Experts of a small language model: a softmax router.
Below are experts of layer 5 (counted from 0) of a mixture-of-experts language model. Rows are named router (the router's row for the expert), gate (a neuron's input weights, with its number), up (a neuron's input weights, with its number), down (a neuron's output weights, with its number) and show model dimensions 0-159. Each number is 500 + 40 x the weight over its row's rms, rounded and kept within 0 to 999. Numbers have three digits each.
After each expert's rows: a language model's description of what the expert responds to; "comes before" lists some tokens at least twice as common just after its tokens as in all text. This comes from a sample of Wikipedia text that the model never trained on. Tokens count by the router's weight.

# expert 10
router:575545420568461399529455491539506514429470459449513530517491437479445478566434506533423524456489529461513532451456485518554486543507424544514481516530505469554528469538461524536532475460516489516505499538474511521526475489553491456498521516413447518500477494530439485490539531477534437522539451469461524412425519526462446493471485431521598509463523482485522488489547527538424574523575503504502451481543529456504560501475520528487414449458617477537477500510504423533495516527430558
gate0:479477510456465492522445450455479518550548486511574588558530555560503506518509510482509493526569469444586503487503506467437441481480432519507550483578507522451507515489459497519443515496507476523571519475445565569440461517489551494547545521511496536472469535517501489484528464502563515540538422511508501577551516505527554579562480543515545533509506384525492488496505511552505448521472500480502495484498462549625483546527461473545467507580501482573552480539483474538489480435510544
up0:524484512566511476500502539483503588541521491560529451451477483465502476468514419525442445559520501617453462516561459548509479591531597546541515482559551469531498474484501483490477465479522559518461480486492415464538475465533509554495519526525492467403502488443602498500486390523450600429544509526449519473448484458545572471429558442530542517560546530511448482516521524456433460474508528549438441463485520486451467541583479545489518510462498564468579491545536574550512461599471457
down0:517503523513571445570517453494529518453546482540544430422458436557515516433491400549501469436481487468456601479519501499499540482517471533454484504516525550544489466533523480487499556482434446565419494487465481546474471500475485490500458522449532463444552501568585545423529455467446553450504465463455536488455484483469471542532485429551478501506479519513459438484450552493518545424493479530503439469444576453491444520543493520554541516533452485521528543436450521510577552509457519
Description: Commas, in, in the, and the dashes in number or date ranges like 25–35 or 22–26 May, often before numbers.
comes before: "1", "2", "000", "5", "4", "3"

# expert 19
router:462462582420503464453491463463526579490445475481533492478537520472569464527461460499439475564516450590525430542489515503456504476505484470487467455483488537478490564521502510517463552527496527455533414526541461514551532451484532453493571417508612500589508534478576420488464500534484492492524498532515442469551488514518458513500520508391480465487397526478513450442544494483506476516564591481450463450490463563456440485477492474554502500507452533499556494517438466531517570506510462
gate1:547535468524486493452488487469504509441553578518513449525488494516456516514446500497527542457531476493457536407545603498468513484468569503563529432504487488474498526521522532455516383599520500554495411531547567475509470474512552551519514483406517511500478403486557485456530513504495599495494474446553454467489418490430549496589490446490568470489520474468468546522527437522547466466493481502463490488475474422500500513559453466496513483522447492491525508537475515507445562586518606
up1:505476503481492556483526489568513511503463538451481493502525525442545481473572531562524455513477494514521470500539391469510447536471480468554529522451510546506395438548579464525522512467503501504458529507485451536409423533467505411495559518537485557525508550486519501520447456530455406503480501552468495554510527468518442452517527490511504492542503521471477390439457531479460490500538474493510526487499466542465466516460515530509531558451548474562490475506485452489476493444447422
down1:496575407509510497487458505528542566558453468412488468513498492522465518423533507518484507491577463517448505479481514484443520492490536449502508436523538560486489547549485493519521506531462498510481536502576475544571534511518487437614483436513555522477473468516503513503508489527479471483506441507460540513509516443470471503482486528552535510506491549503522494447498492465593431525541487514467571487582505496516459438496480452435483575496461495548510531433530469548487569486457426
Description: Head nouns following the or possessives, such as team, name, government, area, family, and noun suffixes like -ation, -ance.
comes before: ".", " of", " of the", " and", ",", " in"

# expert 3
router:492490517471468516521457541517465490503484566507469370532490496505505493417537506468457473490542571490451485501512510542485493516461484388513467480441474463451458568523514607510533536454528458451464479575529551475513516494482479579502522496483469514497576408514475560482449519584476491601503500449452463492414488464522537562473472499484439540493505569522528489487495517489570466522465476500521539516436488477524514514492559478541503503520456484548473524508593574502472477459556548
gate1:461484570560493432488412467446532512461535489458488514526502519529460515546480509454581452527564502461503499441459532389530463494507510459536560529534503502454472521535436406461467478480469423470508530537498514528492501520465493524559497494508511466495531438580474537481569452515547493489554579528535463474516506536505583491522564491546522499493485495445524478516505472530548462497484504467515477473508450538580531505511455565459497590490504565560476538440391493505456501452492487
up1:464496548481515398534487553450517466534441540490518567545524519466506490503532575448494558559528495465570550476426450462565508561469432498430574501522512461510499488524496494502484503479504510491462499500535565463515514523493496557512453473529512517516500586499510501514445479510465379481633451528578471482519570484542501460512495595526541491519536487545535532552428434457486424468489481548549458435494498506555527520538504511479460505575555466500542486530477497476514536478365538
down1:466539483521478371494519521411537563480405527543491463498424536482484540498510479440469527562524521462407567456408441453451585510489523559449512513529529499583476445505478502514531418467488533480427535433557572570477517525483490494510471545506445515495459524488565481488480494511482410462567522490540522471532508461559529399544506493490513468478575543437517601492480450459518440443503497513522473499509572523501529498477461552477462503542494493497529507530456478480460543514530439
Description: Single line breaks ending list items and table rows, especially under See also sections, plus hyphens, dashes and opening parentheses.
comes before: "| ", "-", "- ", "|", "2", "1"

# expert 21
router:493570480445502460485522546478485425455571554480502510452456524527559457592650547542544472442510550476506461498443489457550497521531481524564496533504442456498472479512502529458429457506565433460502545530500501508450483457486516500512509490486484465545512489481485496513462490525475498515550455452460492471513494531521562517544460502489544538472511512524479534489468516589477440445524466457583505522487513514443527499471508526556473476459445550480473454512511544481538573456404492
gate0:436512502482565524465488533507484484600495455505549560502533488428494577425544554520510523498537524474517467537476473469482466520435468502477432516546540498554543461545544558472487472471476445560430567482458516514537502531531498463555568494550495481479477559486469525477496454533472495504450473518445523565532554510494555537529511454566570581522501425510479468484484547556505546549460551517544507468426471479510489459491481539480492540472434489527415548568526493538452468459459453
up0:503519504556511426621489435529513493485502543483512492546527554513504496474415463537518544556459471464477564492502440502536501461505523524526497516534533498511444543455482508455497518430516509453528529518474586476467526511502407507484541549386473538481596471528527509494515531528580555462497467481462521494462438572566494547450471495475496517438487447501479512464480461469532547521474458441496493426498511494569458447510413457418485482476492440476473511446443486490512505489504493
down0:493564536507534411552452501452471497483552601494537512522473450437520513495558544485563498480470481525506437475499551512518536463462558517458480567515536453478493493509501554512430494508460501576501513475529502421508486439482442467535540466573501533466499494424494522529524553422507464493514498541592504513537552446505414492442491585528532491559551515455485621423531520460537529550487526498546477489522526540508473557461496495494492557451515495505486432493502503441513445470491502
Description: Numeric digits in dates, scores and tables, plus LaTeX backslashes, accented letters, and non-Latin script.
comes before: " | ", "–", ".", "; ", ":", ","

# expert 17
router:498518541514447511571450539475498530484450451533465500520451613480423492475482507488549528453504512498539569522509488507524539479490532538485442482504477492570491533504436431483500520493411471474458412600512460561528525542505589454510479489515510432531486471490502496438407513488464488451488560485470591504462469509488494459439449477512465500440518560569558576582506518483569543464514436519563491450531482536483500485531490473452531469547506494524490478532568519493445530568464568
gate1:509487533554518519551431424507531474479444527518469478485460521493555479544427495478498505502464498542435537545518473459416414535473503406480513486590559441527531534508474462514462466470502452484478452510454463527589561541545534497476546548491532446596469533531545506518463510565512496448435544538547510451498489539486504470551455491484492520500476458495503489540508512422409494493461512583526577484444461472513474475501502505493529472526574552506446530533558421523495547538519535
up1:509536479394516453454548522537470496542522466465522511504560516495498541458519503542504525497535476415498464465449512470593508505541530576534490534448503521468476498496541506483487461517541550460555580501553489445457429469487472536522439501502478525408463466418541507471559517504466497535549492494418503513523533404539504543488508445563493532518523547528470568444515494540540562469565497424484405487570490547493536483533454513510535561522415436531530487518486565469517487466530511
down1:469477499554492500458413401513580531496574430514428570501509502456552509534533512505607479499493490449462468535507488524502547496536560477499544450461458519404533510544455510523455504547457555480509528439492518535588531515455523482589425475507517472512429482489487560508559486478490536513536499509503527502531456427492503491523545497450528533518487475511478442427520571520464528546505521518518442486431556523473548495510531590452491548508442555458423427418492518516544523514485417
Description: Pipe separators and empty cell runs in Wikipedia tables, especially after header words, closing parentheses, and numbers.
comes before: "\n", "3", "4", " MP", "6", " |  | "

# expert 13
router:478553540466548513500529504474501584451491492498545599441583539473526515488575570573515576456537515466528412517455512541407495427466509466574482450479448569487525527504478553530486515564499487487533601536456526461554490506486489411504506526492540558491580513501471460500470501517541533484534422470485519442541605582479536520473519503514443499517512442507496470524443458497485551547536502525453484498542518535495519539527456500493471515504601455541517478521457573483445548497537485
gate1:488511490498437456436499474470445513465480510534525554489503464452461491532530512514498543372537428558454482507487444552555522523509448483474533513503538550490437443518564506490534465569491539536550432504528522544447521534547494557534553575525572489482434486563478450560522506459465482540547508531496489445575493475458509509461572550534501479505557401497519531507507482533568452535497479524520483527557477574505531538527512526477496485487451484469407484490461469441492546409487488
up1:462542484520549545500506494555546434489544444514447466539501499503465532485498531458535493537520533489423437544523400475542502552471567513509467478526463559488431513469483495469616508416547485474612495519552469528527544439520508545501515456528481477474420446479506501498431509524502555478477492461458462477486497473477431477491454436500466492540463508443516529461513568447488625547534558560464474426522525487506534548523465499510500468480491571569568443478528564496523475514554550
down1:459561442447512512532473514589477529528477514481489384503459541487518517516481472477483451518563467412492544551493426515430513522451495519502451494562520458498471528452472553505528499566515569465574479423477499462489488562483567477545488482447460491436529430448529540476573596513532547472476536507490475451438500483467480489438504444490522531492488445579444530504420497441494474437485414483528571516454480418482515452579498501585479483478507477557410559461537515508519519532443404
Description: Double line breaks after a sentence ends before new paragraphs or headings, and pipe-space tokens starting table cells.
comes before: "2", "1", "The", "|", "===", "=="

# expert 8
router:475499414492511576535519493474523432500465606445492513533385464553467532474569496497537525480535497456523524539548525514526467483517523449512527433543471502474553477472539513547504512561555528435464474549518570476520581516492494553506538560508502526444528517515495505574543453478514492516544516462581541532531544552540525489494555483506533497464471468596529579440511482523492485482462463418511508482489507478606462425488555516516438466508476540512506418472446505505507408469583518
gate0:520462484483557491480492487450525538495557481485518499477441557467426506521477429510465477543559435530511383578449568504482533496566542545460449522523529492460515438474454474481478486480490430449452502515499527532549533555485583450492488411507532500521480438526504405507546507537541548515458482480513470438446487478519538496512528483506525520515493533496496512570510543453545469469512493505479418579545522513533473529475509552471508442540478525526471578547546483540499525512539462
up0:435520537499416447468510491387497517547468468533469506556477484482485508490484466587503459436470529497494476523466482516536543470438498512555443455481462455516444595525471510500527491508471549479497515567518496524526509531438472522516476535545352425451554492503491501491510464423511410520506572467527516480510482503476455461544524466553545490461496454537486467468483504583490479564504537447514499552449504485463504582533516559427537557428466541501469517513522497506465478477537471
down0:548497482497516528489537423466506500489448477529471470539443480562483473554496509480492512489492539504473548564497537505537526518511484482557428522510535521518437499552537449479551517498531488451456507514532527500513468516487493550505542559454458521502487438562428454496461418509485493470512553495565514545501564498517531499540501472538513490408530476497430536603519488494515575493502566518451512567421566508519514444470565521522533499510591447472592488556431487433427499489518473
Description: Single letters inside rare words such as Cot-z-umalhuapa, Proto-z-oan, year digits like 2 in 2005, and table pipes and opening parentheses.
comes before: "0", "1", "2", "3", "4", "6"

# expert 12
router:496509493529552497498525458470525429491556491534454480518490448460485504524537527533495495540465516542541524455466529531513557480483458542550474562453483486480513528507391595429570562499499548485487531492520438414552455551504529484536460523474499528476504501533481561456557506537506411516485530490467515491452556513516522484518483529521547478464474470509444545501458561496530458443512450525440430462409490526479580478471503486460500506476447479482592517486513412473450492532474454
gate0:494525455496513497500475501386428504538453487493563518485484494472468551473452567543466460413546498433466543558472508526545473473534560539482524467502505495519475510503491473543412450505473451448511473471518447512496484500438443477517477507462476552502456498521460465500496542456523558520557535492570487516469498450527470536509589462497514448475450431523432512533618468479525457470485424499568493464531544546526452501472532504490517515503497614480494513534508481449503511538469444
up0:482511470477509451550523566528475494548515526538498494477452430517572603486526503469465473503492506524438424607469527482503473522516506521524557497541517484445483493407457514467492457540520513513459458501553488404487508507403414525510471484485462449545447447465535508438536509502486471546493540469522523482558473477515481433469570482475485441527478433499460476536462508551537437480499508550560440488538513532486484492548541518492542516446503548525508459561508536521464528522425479
down0:461527489552564463427457495515472478484487520468481506535464527543527520525527536430474504515551562488475481423480545489538543522514512451522512470460533510534605491519454500557511530484458506521473489473525502505459510515540515501459528551535543474479489498549495452488527462524525545519586549460475501435443538446559456499510457505454465496457506548603429466440519488530480517532552436445487477468452546464531501527527474552431484504574481501520495573493480521413420508538527453
Description: Numerals in coordinates, scores, dates and lists, like 51.117, 110–105, 83', On 15 December, plus number words such as one, third.
comes before: " | ", ".", " |", ",", "–", ", "

# expert 2
router:526498456499455498503449492551497419540497514595475472484525396498435493509466448554466470566582485436579533439551499498485473488500423387479507407603586498487548452485527454448492512474533495541483540500546446524444532539497428515479502531434460528443451482446487440548515496463573441500450537504450467513521473495547525556523531457474544521480513462515491545489527490475525490479457499484520450486517470527510517531518538481488488511494581418466574546557484557539510489538557467
gate1:530466534448509575524452561517529504507475552415592461468465534513510560510623493494538568535527456537490500460518484535482500526524524476592526537474572461495462438526572500516562519423500457533549527492502584479492502488515553511524485494511490549481515489547537443498574458513551530548443512526495529490504471505452497468491557519508482430474443483529479492530461435517413574538582529540509459482519495371458500507518554519461462461424490515471407461478471507497482525519437533
up1:493535514444502517529486499482522514450551530462457523478422513579493476564493538465505510503505480556483513524479558534537538486540563563488557478429459487542472453593526481510550512474527538540460469485563565530499536463507488445491484481551556427527574510514494465483530544505454545471535477460495493481486454552458515513479545523508456477455480516463533503527512484491494467484559549551540527527609538444452550521408543549560521434517457524532549478495448468536476512611588491
down1:450483528413461524531539517514502536469508458505544481559487548510488495508507483514521452531469554421461458526499487484449431557534545577568544524544472454480530521511536514458577533420500516419468514518512489531522498448508496481480550517465507544497552535532449442450481516525461400530526446539438499468549517554478537494462505468562575486503542445479521462493462532472458521509577469457528554525466528499566520561491505497545564441461502488461509541577533539630491458519477449
Description: Periods ending sentences, list items and abbreviations, plus closing parentheses, semicolons, dashes and decimal points in tables, e.g. 64.9, F'M.'.
comes before: "\n\n", " The", "\n", " He", " In ", " This"